From a checkpoint of a small mixture-of-experts model trained on Wikipedia.
Size: 12 layers, width 384, vocabulary 16384.
Experts: 128 experts in each of 12 layers, 48 squared ReLU neurons an expert.
Below are experts of layer 8 (counted from 0) of a mixture-of-experts language model. Rows are named router (the router's row for the expert), up (a neuron's input weights, with its number) and show model dimensions 288-383. Each number is 50 + 12 x the weight over its row's rms, rounded and kept within 0 to 99.
After each expert's rows: a language model's description of what the expert responds to; "mostly gets" lists some tokens that are sent to it at least half of the time. This comes from a sample of Wikipedia text that the model never trained on.

# expert 38
router:64 65 47 50 37 50 49 69 55 51 69 57 48 65 41 26 47 51 59 41 56 67 42 62 66 60 58 50 52 47 44 44 42 41 47 40 36 58 38 57 51 66 44 40 65 47 47 40 57 64 74 44 50 33 45 64 38 57 46 50 37 55 64 46 62 48 33 63 69 44 52 67 48 22 57 34 31 43 55 57 71 35 55 48 65 58 65 18 30 51 52 55 48 19 49 72
up0:43 61 27 51 73 49 41 32 47 47 32 42 27 57 77 50 59 53 54 59 61 34 67 31 51 54 36 58 34 60 44 53 42 55 33 56 42 48 34 62 38 49 57 47 39 40 56 52 54 69 58 56 59 58 32 40 56 55 56 18 33 52 45 51 55 57 38 53 56 60 40 60 46 48 67 44 35 40 63 39 62 49 64 65 43 51 60 41 69 37 32 73 78 14 15 51
up1:61 56 50 32 41 50 47 51 58 32 37 38 33 60 51 41 59 70 52 45 60 47 73 62 30 43 32 54 41 42 56 44 54 61 48 44 47 46 56 74 74 21 48 37 24 38 61 43 53 48 33 49 46 56 40 52 47 47 44 21 49 19 46 38 53 37 65 54 50 46 54 65 38 55 45 51 71 65 42 50 68 56 33 69 55 47 51 52 43 61 53 42 46 35 42 46
up2:51 38 44 44 57 63 47 58 46 30 50 31 64 49 49 55 46 38 66 58 54 32 61 57 43 50 45 50 58 48 58 59 62 51 38 48 52 51 36 44 28 44 75 59 20 57 70 45 55 44 47 55 62 42 58 36 46 18 47 41 42 60 50 49 29 50 47 45 42 62 31 59 44 72 62 51 60 46 43 54 67 47 57 36 32 47 44 54 57 53 38 45 40 30 66 46
up3:41 54 67 36 53 61 42 50 55 50 49 46 54 31 32 59 56 60 41 39 56 66 48 61 44 38 47 65 21 42 56 58 49 58 64 67 53 51 64 44 62 39 41 55 28 50 54 36 46 63 41 40 52 63 43 50 56 47 45 56 33 61 51 37 48 51 49 58 49 41 39 44 52 67 49 44 58 50 38 47 49 49 64 33 21 58 42 43 55 59 50 49 46 43 45 54
up4:44 49 44 53 48 66 52 51 39 61 33 60 42 52 56 69 47 51 23 50 37 55 48 48 28 63 45 34 56 49 56 70 65 45 43 44 61 51 49 53 64 34 56 66 52 49 60 37 13 40 37 48 53 65 72 25 72 29 41 39 46 43 49 51 56 43 47 50 53 65 48 32 22 48 51 58 59 58 66 50 38 45 32 63 31 53 61 66 46 37 23 53 63 60 43 21
up5:57 27 40 29 48 34 53 32 71 40 45 19 54 47 42 71 60 37 60 52 56 51 70 61 21 43 42 47 59 38 46 51 52 59 48 51 60 53 67 66 50 41 59 73 53 37 37 59 49 45 62 41 41 67 40 60 67 31 57 44 56 56 42 53 26 51 42 33 44 38 51 39 38 45 45 56 77 49 49 31 30 48 58 60 41 50 54 44 55 41 45 71 41 49 56 37
up6:49 41 55 47 66 32 37 61 60 45 54 41 51 31 60 56 52 29 45 60 57 44 78 59 25 25 31 36 51 66 64 37 45 58 45 57 49 72 55 61 73 35 25 53 51 55 68 56 53 40 35 44 67 38 38 54 87 31 50 51 62 27 39 57 41 75 55 56 44 36 47 56 48 53 40 59 42 64 40 64 48 53 46 29 42 64 51 65 54 41 53 45 44 53 43 60
up7:47 26 52 44 41 53 44 50 64 45 63 50 41 56 53 74 41 54 43 71 54 26 61 39 61 33 56 53 59 58 38 41 68 59 48 55 23 66 64 84 39 67 34 40 69 49 64 36 48 48 58 56 41 51 50 64 59 50 58 54 61 20 55 67 84 57 41 49 31 49 37 38 45 54 68 45 52 45 47 51 58 56 56 65 47 58 70 36 51 27 43 45 44 79 54 50
up8:17 38 68 61 58 50 39 65 45 55 37 47 48 36 52 53 48 54 59 74 47 49 41 65 25 60 27 40 29 76 38 46 58 44 54 46 79 57 72 48 51 73 49 36 39 34 74 33 57 63 58 58 53 54 47 41 74 53 34 45 66 48 56 38 47 21 42 47 42 72 46 55 33 39 29 58 44 43 69 45 41 46 75 48 58 60 67 48 64 56 35 65 43 63 30 54
up9:44 43 62 44 75 47 68 93 55 54 13 73 45 39 55 64 74 54 83 66 55 33 64 54 45 55 33 41 22 68 42 48 55 54 40 60 67 57 49 51 55 33 38 38 36 42 37 62 77 42 39 33 63 58 65 58 62 29 49 42 56 35 57 44 63 56 51 71 56 53 49 33 49 62 58 52 65 63 21 70 47 76 37 54 42 53 50 54 45 43 45 54 49 63 50 39
Description: Word endings and nouns about films, albums, songs and writing, after his, her or 's, such as film, comedy, wrote, debut, story.
mostly gets: " wrote", " comedy", " writing", "!", " film", " films"

# expert 6
router:66 55 48 34 45 64 49 71 52 46 57 57 48 57 41 34 60 41 58 39 63 65 51 49 47 61 60 29 63 65 52 52 33 35 48 48 38 49 32 35 43 64 36 31 55 46 52 35 45 63 64 51 47 36 38 72 37 61 38 59 43 37 58 38 58 46 45 62 71 32 60 64 49 52 54 37 35 37 49 56 58 46 49 55 46 67 70 46 33 66 47 34 38 33 59 71
up0:47 57 36 52 45 50 49 35 56 31 27 56 51 48 67 51 51 42 57 76 61 53 65 32 54 59 42 62 56 38 62 47 40 56 53 76 63 52 39 63 45 45 52 45 45 37 67 37 55 70 52 68 37 70 31 22 44 59 71 35 41 51 30 28 50 61 44 59 45 57 32 46 55 57 68 49 45 43 73 50 55 51 72 44 49 32 63 62 72 57 36 61 69 32 41 46
up1:55 53 52 34 40 49 48 49 59 32 41 34 29 60 52 42 58 75 52 45 62 49 70 63 34 42 37 55 44 42 56 46 48 60 50 40 44 43 54 73 75 25 50 34 29 39 63 41 53 51 33 48 47 58 37 55 50 48 40 19 49 16 45 39 55 33 62 50 55 52 54 58 34 60 44 52 71 64 43 47 71 51 39 65 57 51 49 50 44 60 56 39 48 34 48 45
up2:48 39 43 44 47 58 51 56 43 32 49 31 65 51 57 53 47 37 67 56 55 32 62 66 40 52 49 51 65 46 56 57 66 47 34 55 58 52 42 43 31 46 72 63 23 53 65 42 54 48 46 51 65 44 60 46 48 16 49 44 47 56 45 50 27 50 41 40 43 67 28 64 51 68 61 54 60 39 47 41 67 47 57 36 38 42 47 57 61 59 36 40 43 29 68 47
up3:43 64 59 44 61 60 33 37 51 49 50 56 43 37 40 79 61 47 36 53 44 59 59 47 51 46 70 52 49 50 51 57 47 50 52 54 43 43 48 47 53 56 41 52 45 51 55 40 55 66 38 45 28 35 58 57 58 55 65 67 34 50 37 39 56 63 51 52 42 33 51 40 65 74 36 47 56 45 24 70 51 48 45 53 24 57 56 49 51 48 28 37 24 55 59 67
up4:50 38 39 72 55 56 48 37 67 53 33 51 49 41 41 66 34 42 39 44 45 72 55 53 25 82 26 39 60 48 75 50 75 31 34 53 50 66 53 61 45 36 42 57 63 55 50 54 17 38 45 56 44 43 82 28 62 52 44 40 51 54 51 40 66 50 44 38 65 46 54 31 42 53 56 54 63 61 50 41 28 40 28 55 40 56 72 65 47 23 20 47 39 65 54 18
up5:59 43 58 31 48 34 60 42 76 47 31 14 54 46 69 74 49 44 51 42 38 51 80 45 43 56 57 63 51 32 64 64 71 43 55 48 68 49 58 58 35 51 62 47 41 53 23 61 58 50 62 30 54 54 39 45 70 46 53 35 46 46 49 53 37 42 36 36 43 47 36 36 46 49 48 66 56 57 41 46 32 56 37 28 54 40 49 51 53 49 29 38 52 48 75 49
up6:49 41 55 46 65 31 36 61 59 47 54 42 53 31 60 57 52 29 45 61 56 45 77 60 26 26 32 36 51 68 65 38 46 58 45 57 49 72 55 61 73 35 25 52 51 55 68 57 53 41 35 43 67 39 36 54 87 32 51 51 62 27 38 57 41 75 55 55 44 37 48 56 48 53 41 58 43 64 41 65 48 53 46 30 43 64 51 65 53 41 54 46 43 54 43 60
up7:54 28 35 40 51 51 54 41 51 52 45 38 53 67 56 88 55 67 57 59 25 23 55 47 50 44 48 43 60 50 49 49 56 58 53 52 32 59 41 21 46 69 58 25 59 51 51 67 51 54 56 37 50 47 37 61 41 53 68 28 61 16 35 50 52 56 41 37 34 41 45 45 65 60 55 47 57 52 38 54 54 53 63 59 63 64 76 35 58 20 52 42 50 72 55 46
up8:39 32 51 29 65 57 50 56 51 38 39 49 62 37 38 64 38 56 55 64 53 66 63 69 43 71 13 50 28 81 31 61 69 62 54 66 75 44 60 44 58 42 36 35 43 51 48 37 56 38 47 69 45 37 33 54 60 42 42 51 47 30 52 37 33 38 50 54 34 58 43 43 31 61 42 47 63 59 58 61 37 37 69 55 51 65 35 48 58 45 32 52 52 53 39 61
up9:51 45 67 63 79 53 53 67 57 57 49 78 38 33 53 70 60 64 72 48 61 51 66 58 46 38 33 33 56 61 39 59 67 72 65 63 44 39 42 58 49 42 47 51 26 60 52 67 60 32 45 24 63 51 64 65 61 47 34 47 43 36 73 27 24 58 49 60 67 52 63 31 46 56 63 68 79 63 50 43 36 65 45 34 41 49 36 61 22 42 56 56 46 80 55 52
Description: Auxiliary verbs and adverbs after a subject, such as has, been, also, once, and -ly endings; also table pipe separators.
mostly gets: " been", " had", " has", " have", " considered", " established"

# expert 51
router:57 69 37 49 34 54 42 57 44 57 61 69 66 56 52 43 55 50 51 38 52 67 27 48 63 43 51 30 57 51 57 56 44 36 35 41 49 61 71 31 55 59 29 39 66 48 42 65 47 62 68 57 44 37 43 64 36 65 29 79 32 51 53 44 59 37 51 36 57 33 70 66 60 32 47 37 37 47 63 36 61 24 39 35 60 43 69 34 47 45 63 48 40 38 51 58
up0:26 63 58 25 62 44 40 64 50 37 21 47 47 61 59 60 57 49 53 41 60 52 43 37 39 34 45 65 37 53 48 60 46 68 27 50 56 51 48 72 40 38 48 68 43 38 59 67 45 53 60 48 47 51 25 40 67 52 64 46 49 58 50 39 55 44 51 37 52 58 53 66 62 58 45 45 35 48 60 32 65 43 68 46 58 29 52 60 57 41 27 75 77 25 25 30
up1:58 55 47 33 43 47 52 49 54 34 37 35 31 64 47 40 61 72 51 46 60 52 68 68 35 45 34 55 46 42 61 43 57 60 48 43 43 44 57 74 76 23 48 35 28 41 57 41 53 48 35 52 48 59 43 56 50 42 43 23 48 18 48 42 53 39 70 55 51 47 56 60 38 54 43 42 70 63 45 47 67 50 34 66 58 50 48 51 46 61 53 40 47 40 44 46
up2:57 55 42 48 67 56 43 43 34 28 69 36 53 56 37 71 56 30 61 45 55 26 57 61 42 60 45 50 61 45 56 56 65 47 39 49 48 44 46 37 39 35 48 69 21 66 75 44 53 34 42 61 68 46 47 49 41 28 48 50 34 59 49 49 30 65 39 43 40 56 65 72 44 66 37 47 55 52 45 53 67 39 61 38 37 40 39 42 57 40 45 30 32 32 59 52
up3:37 49 42 35 56 54 50 55 48 40 42 45 41 47 43 69 50 57 28 44 38 55 77 52 57 40 41 66 46 47 64 53 32 64 74 72 58 49 52 50 45 46 44 44 21 43 71 32 49 59 33 25 37 62 42 45 59 26 46 62 35 56 50 38 60 61 51 48 33 45 44 44 68 91 52 57 64 34 48 68 41 41 39 33 20 47 34 52 49 70 46 52 42 40 49 65
up4:41 38 46 51 37 74 56 42 54 56 41 51 50 48 57 65 47 37 28 47 35 62 59 44 22 63 37 65 59 50 68 67 82 52 45 41 59 59 64 59 43 39 71 53 48 47 71 45 18 44 43 47 58 61 84 23 69 31 37 39 48 34 47 51 60 55 44 43 48 54 42 40 23 51 53 63 62 64 58 34 37 46 30 65 29 55 71 64 47 42 29 53 53 66 39 33
up5:51 42 41 39 48 35 44 44 59 27 45 15 37 53 45 81 52 12 55 51 57 46 84 60 39 45 47 54 46 51 50 59 49 48 61 57 59 40 64 56 43 54 65 57 49 42 39 54 56 38 62 34 33 58 62 49 71 36 49 31 26 50 39 42 48 67 19 29 46 54 38 47 34 48 42 54 68 46 35 30 44 42 46 49 44 54 49 47 59 64 46 56 40 51 61 31
up6:49 42 55 47 66 32 37 61 61 45 54 41 50 31 60 56 51 28 45 61 56 45 78 60 26 23 32 37 51 66 64 37 45 58 45 58 49 72 55 61 73 35 24 53 51 55 68 56 52 40 35 45 67 38 38 54 87 30 51 51 62 26 38 56 41 75 55 57 44 37 47 56 49 52 40 59 42 63 41 65 48 53 46 30 42 63 51 66 53 40 53 45 44 55 45 60
up7:48 39 44 42 45 37 49 50 33 40 29 61 44 65 48 85 62 58 40 73 37 50 56 33 54 42 41 49 49 55 58 45 46 43 43 58 48 58 68 51 32 57 60 46 65 55 52 63 47 41 65 57 33 49 49 64 51 47 50 24 39 29 46 43 73 49 54 33 41 41 29 56 52 59 58 60 69 63 38 38 60 42 57 46 68 55 63 47 53 20 37 34 41 69 55 68
up8:44 50 53 44 61 47 48 65 51 45 43 59 47 28 28 62 30 40 64 64 49 51 55 64 22 73 25 56 43 72 45 51 53 51 57 66 71 48 67 43 52 49 32 50 60 59 62 33 53 59 62 55 48 61 27 48 61 38 47 53 41 32 57 37 49 43 40 65 40 62 51 41 36 74 39 51 74 42 62 53 39 67 57 47 49 44 54 58 52 54 32 53 45 43 51 55
up9:78 64 61 54 62 49 26 80 48 44 43 50 58 32 49 95 56 55 44 36 47 41 55 67 29 37 32 63 43 62 56 57 48 49 62 73 55 52 54 48 53 36 54 49 31 48 37 68 69 51 35 38 52 57 36 59 64 46 51 36 51 63 57 45 37 38 58 59 60 31 42 46 43 57 50 55 56 47 43 65 39 53 47 43 50 31 42 62 31 49 57 48 43 48 49 47
Description: First pieces of uncommon words like Wik-, tra-, non-, Se-, and == heading markers, especially in taxonomy and awards lists.
mostly gets: "==", "-in", " Se", " non", " rec", " tra"

# expert 58
router:66 61 40 36 44 44 41 56 37 45 59 64 70 47 41 40 35 54 47 41 55 65 40 56 67 52 49 35 52 78 59 63 43 38 50 50 28 43 51 39 55 59 36 41 68 40 33 56 63 68 71 36 35 38 35 49 39 54 30 57 30 52 59 50 68 39 48 67 71 41 63 60 52 49 72 21 30 38 67 51 60 48 29 47 58 56 60 32 35 63 63 63 37 48 57 55
up0:28 57 29 44 65 37 52 37 44 41 36 46 43 61 59 62 44 49 42 60 61 46 64 39 57 53 31 72 52 58 50 54 34 49 46 54 60 51 25 65 56 46 60 64 47 27 62 51 60 57 41 41 51 66 40 28 39 52 74 25 31 57 44 35 61 70 48 52 49 57 38 48 48 75 56 54 49 41 58 36 61 46 67 55 35 45 61 61 78 40 38 58 76 30 16 39
up1:64 61 44 42 46 40 58 43 66 32 46 35 39 59 53 33 66 67 51 60 56 53 72 64 40 39 30 63 36 55 33 58 59 66 30 42 50 48 60 72 65 27 54 43 52 43 47 31 45 42 41 44 45 72 48 53 40 41 44 29 57 23 38 30 42 33 62 43 58 43 60 63 37 56 44 43 66 57 55 49 66 59 35 50 51 52 45 41 39 64 51 47 46 42 27 42
up2:45 42 44 39 54 58 48 54 45 28 51 26 62 52 53 55 40 38 64 58 55 39 70 63 39 46 54 55 58 46 56 59 68 47 42 47 53 47 37 46 26 42 72 58 28 52 70 48 59 45 45 58 63 37 56 34 51 16 51 50 42 58 45 47 34 45 47 44 44 64 32 60 45 66 54 52 59 40 47 49 64 47 53 37 28 44 45 54 56 58 39 45 40 27 68 45
up3:44 45 47 38 60 62 50 64 50 39 52 42 43 53 43 70 54 57 45 52 42 61 64 47 49 43 49 70 48 52 66 57 46 66 67 77 51 46 51 38 42 56 42 51 28 42 60 55 41 54 31 15 44 57 48 58 64 40 56 60 52 57 34 30 55 55 45 50 35 38 50 41 67 78 42 60 67 46 45 63 53 36 36 36 27 42 45 45 52 75 46 33 49 52 44 60
up4:45 44 47 45 37 55 73 53 60 55 38 58 63 42 63 65 50 43 35 55 52 58 65 54 38 60 24 46 42 57 60 60 63 59 29 36 65 55 63 72 50 24 60 63 56 42 88 63 40 39 43 67 52 55 86 29 39 36 39 46 36 60 61 48 41 48 50 34 52 48 41 30 43 54 48 52 76 55 60 49 41 43 46 50 32 54 80 67 39 47 31 63 43 66 44 27
up5:70 36 51 31 53 43 60 31 66 36 25 17 51 51 48 69 62 32 58 60 53 39 80 56 43 39 45 62 42 41 64 53 33 57 41 66 49 35 65 60 30 35 68 44 46 54 39 54 59 40 56 33 38 62 33 53 62 31 41 39 48 61 63 59 45 42 41 40 34 69 43 41 36 44 40 53 66 69 44 38 31 59 58 47 33 47 51 54 61 67 39 54 60 47 75 34
up6:50 42 54 47 65 31 37 60 60 45 54 42 51 32 60 57 51 29 45 60 57 46 79 60 25 25 32 36 52 67 64 38 45 59 44 58 48 73 55 61 73 34 25 53 51 55 67 57 53 40 34 44 67 39 37 54 86 31 51 52 61 27 39 57 41 75 54 57 45 37 47 56 48 53 40 60 43 64 40 65 48 53 46 31 43 64 50 65 53 41 53 44 43 54 44 60
up7:34 48 55 42 63 41 57 38 40 38 37 65 49 65 41 87 62 51 33 63 30 45 57 51 52 41 47 44 48 74 34 53 50 63 48 54 40 62 51 43 41 48 52 34 48 58 53 57 68 43 64 45 57 74 49 43 53 38 59 33 73 25 42 26 67 71 51 37 58 43 37 64 43 46 52 54 65 43 27 51 53 45 36 65 67 51 67 52 50 24 45 54 41 70 55 60
up8:24 48 51 35 61 43 61 62 34 44 42 47 49 53 55 43 40 59 50 76 50 54 45 64 51 55 20 52 37 65 46 69 68 58 53 59 57 61 57 27 74 35 52 45 36 56 39 44 49 55 59 49 54 52 40 68 64 46 53 72 48 43 62 42 43 52 40 47 40 82 41 25 32 66 56 75 54 50 61 28 42 39 49 53 36 75 52 39 52 49 39 57 32 63 46 66
up9:59 52 56 36 75 53 40 63 47 48 32 66 63 45 69 76 70 56 66 38 56 46 78 65 39 48 31 45 41 68 64 66 63 61 60 77 63 46 51 51 64 29 52 34 41 59 36 79 77 66 32 37 59 43 50 70 65 31 62 55 53 43 79 33 34 54 31 52 57 51 46 34 47 46 65 60 49 57 52 59 40 59 35 49 36 18 35 54 42 38 42 47 50 59 59 40
Description: Suffix pieces and word ends such as -ation, -ings, -ments, plus draft terms like overall and career.
mostly gets: " development", "ation", "ings", "ization", "ations", " pressure"

# expert 19
router:64 60 43 27 44 45 52 73 50 51 69 56 54 67 43 49 44 52 63 31 75 58 41 55 71 54 59 26 56 63 50 54 37 43 70 35 39 57 41 38 61 61 34 40 60 50 39 62 54 55 69 52 42 47 48 48 40 55 37 68 30 44 61 47 78 32 42 59 54 50 61 53 48 39 63 43 48 38 63 41 61 59 55 45 65 54 74 37 47 50 69 45 22 31 56 61
up1:53 51 43 41 57 41 51 50 63 22 42 35 48 70 62 47 58 57 56 73 53 45 56 48 28 39 49 62 19 46 47 41 36 65 48 43 47 54 54 72 79 29 27 51 33 48 54 44 41 48 37 43 41 45 41 56 27 40 45 26 48 19 36 43 59 50 75 57 48 52 50 60 41 49 39 59 70 59 46 45 75 65 35 68 53 50 50 50 53 47 61 67 38 34 54 50
up2:47 41 44 46 53 59 51 56 38 36 50 31 65 48 46 55 46 37 68 57 53 32 67 63 44 46 53 54 58 44 55 62 66 48 39 53 52 50 41 43 25 48 74 58 26 53 66 41 56 47 45 57 61 41 60 33 48 17 51 46 36 57 51 52 31 50 46 42 43 58 27 62 46 71 56 57 59 42 49 47 65 39 61 35 32 47 45 57 60 55 40 39 39 33 64 45
up3:42 37 56 41 50 54 41 46 60 49 38 36 52 53 48 66 50 65 40 52 46 68 51 48 46 50 26 72 54 48 67 75 36 58 73 58 41 48 47 46 42 56 52 52 33 36 69 37 44 46 45 29 23 53 41 44 48 31 47 41 60 48 32 42 61 52 49 55 63 33 67 23 62 72 52 47 64 53 61 46 62 51 35 47 36 43 40 42 63 52 44 39 55 29 47 64
up4:50 47 36 62 42 70 50 43 56 58 47 59 41 57 55 67 44 49 28 35 24 70 53 40 29 65 36 43 54 41 52 66 60 41 45 48 51 45 53 51 52 38 62 64 50 51 67 54 21 42 42 44 54 38 59 15 65 36 44 33 54 37 62 41 58 49 50 48 50 62 46 32 27 49 53 68 58 65 72 47 34 47 49 59 32 57 71 51 31 32 22 42 48 67 61 33
up5:54 37 44 47 47 40 53 50 73 36 47 25 50 54 63 59 65 26 56 63 47 49 69 54 38 52 50 58 56 28 54 49 58 70 48 59 51 35 60 61 47 43 60 67 33 48 37 68 58 40 60 39 52 61 47 45 61 29 59 27 64 55 51 52 40 47 52 37 37 52 58 37 30 60 29 64 68 56 40 29 40 52 51 46 47 41 54 49 52 53 34 43 63 48 76 38
up6:50 40 55 46 65 31 36 61 59 47 53 40 52 31 60 58 52 28 45 60 57 45 78 60 25 26 31 36 51 68 64 37 45 58 45 57 49 71 55 60 73 35 25 52 52 55 67 56 52 41 35 43 66 38 37 54 87 31 50 51 62 27 38 56 40 74 54 56 46 36 48 56 48 53 40 58 42 64 41 64 48 53 45 30 41 64 52 64 53 41 54 45 43 54 43 60
up7:59 27 58 44 68 55 56 41 27 46 53 44 49 60 54 84 66 69 48 63 36 43 65 60 57 44 62 56 47 55 50 42 52 76 51 52 44 49 55 52 27 52 48 39 56 53 36 40 43 31 53 69 34 55 41 43 40 32 45 41 65 26 53 39 60 72 57 58 27 27 48 45 44 51 55 45 49 56 43 51 50 47 64 65 58 44 75 43 47 27 57 41 31 74 53 38
up8:51 39 58 36 69 48 47 66 51 42 31 55 62 43 36 54 30 72 62 60 32 63 52 52 41 60 21 48 38 69 44 42 71 52 60 46 63 47 54 45 55 51 47 50 44 58 55 50 55 34 46 65 54 51 42 52 45 48 49 38 53 30 50 41 54 54 45 48 43 64 64 23 25 66 51 49 64 60 40 52 43 59 63 55 43 52 46 42 46 48 42 43 54 67 48 70
up9:63 59 61 49 68 50 52 73 34 58 32 59 33 57 48 80 59 80 63 60 67 39 66 65 44 51 28 49 51 58 57 58 57 66 68 79 30 35 49 60 56 32 33 58 36 49 32 74 63 64 30 25 45 40 56 58 70 45 49 48 53 42 72 37 34 60 49 58 66 43 38 38 56 36 58 62 63 57 39 54 22 74 51 54 48 40 23 62 41 40 66 67 52 84 66 27
up10:45 40 32 38 40 45 62 66 64 68 54 26 51 47 32 58 42 60 56 37 36 57 62 40 48 56 18 63 47 41 75 64 59 69 51 64 45 44 85 69 37 35 58 27 47 42 41 54 49 61 42 58 70 46 50 35 63 35 58 57 58 45 50 49 46 38 48 48 54 43 39 35 25 29 52 56 55 69 56 61 59 51 45 47 51 60 38 32 51 72 56 66 56 56 40 44
Description: Past participles after was/is, such as elected, appointed, known, plus word-final pieces like sew-ing, gre-edy, and numbers in tables.
mostly gets: " elected", " appointed", " —;", " known", " awarded", " added"

# expert 16
router:60 56 41 36 58 65 43 55 53 54 63 53 67 52 38 43 70 47 70 35 55 55 32 49 65 72 52 45 66 45 54 45 37 40 58 33 33 52 40 39 61 62 51 35 73 49 27 62 69 54 60 50 42 42 47 62 34 63 52 63 25 42 67 46 64 41 41 60 69 46 66 65 63 28 70 43 36 38 60 40 58 39 48 34 67 44 57 41 40 59 64 39 33 44 60 72
up0:26 65 15 30 78 58 38 26 62 42 35 46 42 59 57 65 53 54 55 61 51 53 51 34 39 38 51 68 49 57 33 56 34 60 50 71 58 37 46 62 54 46 74 48 47 38 52 60 60 43 47 69 57 51 42 31 40 67 60 52 45 47 42 36 47 69 50 52 58 57 49 49 51 70 68 60 49 57 61 39 72 43 76 51 45 43 57 49 75 65 33 71 74 28 52 42
up1:58 53 50 35 42 51 46 52 55 36 33 37 28 60 50 38 58 69 48 49 51 47 69 65 37 43 32 52 45 45 53 45 57 64 47 42 42 47 56 63 77 28 46 39 28 42 58 45 49 47 32 51 46 58 46 63 47 43 44 16 49 20 49 41 58 44 66 54 60 45 53 64 39 49 47 42 64 61 40 51 65 53 33 69 59 51 52 47 45 62 59 46 46 35 40 44
up2:57 29 34 56 59 53 54 62 37 36 47 34 67 42 40 66 51 39 69 54 67 30 65 51 32 51 49 58 48 38 66 60 56 41 32 37 51 51 47 42 37 41 54 64 35 57 84 41 69 49 48 62 64 49 51 52 37 24 41 52 36 53 47 47 43 43 42 38 27 67 33 62 46 63 36 47 61 45 54 52 79 49 70 32 37 42 38 64 52 54 41 50 40 34 54 48
up3:42 54 39 44 66 60 52 56 61 36 49 36 53 45 25 63 76 57 34 49 41 48 32 37 37 35 49 63 52 40 42 60 47 67 80 53 29 26 55 33 40 41 53 53 37 43 70 46 45 59 40 23 43 61 59 55 66 46 56 62 34 37 39 33 64 65 35 48 42 32 59 34 52 84 46 51 58 40 52 55 49 44 35 47 36 59 32 55 57 55 51 41 46 36 48 67
up4:39 50 51 66 46 66 59 43 39 60 38 47 39 47 52 71 50 51 19 39 46 81 51 49 27 67 40 50 58 56 51 65 78 35 37 47 52 54 41 52 68 35 70 58 45 49 62 47 23 46 38 59 61 37 80 19 73 38 41 43 41 41 54 59 63 49 46 44 61 48 48 42 32 46 55 64 60 64 63 46 31 53 43 54 29 57 68 56 53 29 28 52 45 65 56 40
up5:67 53 47 59 59 48 57 62 78 28 34 27 50 53 58 70 55 34 65 60 47 39 48 42 49 37 46 62 44 51 59 68 64 59 45 44 53 38 62 64 53 57 64 56 30 49 32 52 59 33 58 49 59 61 52 31 55 25 64 36 53 52 40 52 45 55 23 23 43 52 43 49 34 45 44 65 78 54 39 46 50 73 41 65 42 23 42 40 64 54 47 39 54 50 63 31
up6:50 41 55 45 66 32 38 62 60 47 53 41 51 32 61 57 53 30 46 60 56 45 79 61 24 25 31 36 51 67 64 37 45 58 45 58 50 72 55 60 73 34 25 52 52 56 67 57 53 41 35 44 67 38 39 54 85 31 50 51 61 27 38 56 41 75 55 56 44 36 47 55 48 53 41 58 43 63 40 65 48 53 47 30 43 64 52 65 53 41 53 45 44 54 44 60
up7:41 30 42 34 60 55 49 38 39 51 51 56 32 55 50 72 41 84 50 55 38 37 65 41 62 39 37 31 70 67 41 55 55 50 58 50 54 63 54 34 37 66 35 31 64 58 62 67 54 52 46 66 54 59 46 46 45 53 59 37 58 37 48 44 60 64 36 46 37 51 25 42 76 69 66 61 49 44 45 44 49 48 57 67 67 31 61 50 43 41 65 48 43 90 53 62
up8:20 31 48 54 63 48 42 50 44 41 54 83 56 41 52 60 28 67 57 53 44 68 48 59 30 72 27 47 41 70 35 56 51 57 52 62 67 50 49 24 60 53 50 47 51 50 62 49 55 37 49 58 44 49 40 57 72 55 62 41 56 57 64 43 57 46 29 37 51 68 47 42 33 56 54 47 67 64 58 62 57 61 68 59 55 66 53 25 45 58 41 37 61 60 43 60
up9:43 66 69 41 77 43 62 72 52 38 38 68 47 39 40 70 54 64 70 38 41 34 62 50 40 45 39 58 54 54 69 58 53 60 59 64 54 43 38 43 57 43 44 44 41 46 29 49 52 45 47 36 51 40 48 52 64 50 42 33 56 36 54 40 24 49 47 62 56 28 53 48 72 45 57 59 59 60 41 54 35 59 62 49 44 27 23 49 30 56 61 50 50 73 43 49
Description: Word pieces inside foreign names and terms, plus commas, years and digits in lists and infoboxes, e.g. Orl-é-ans, da, Cour.
mostly gets: " con", " inter", " e", " Car", " Succeeded", " Maria"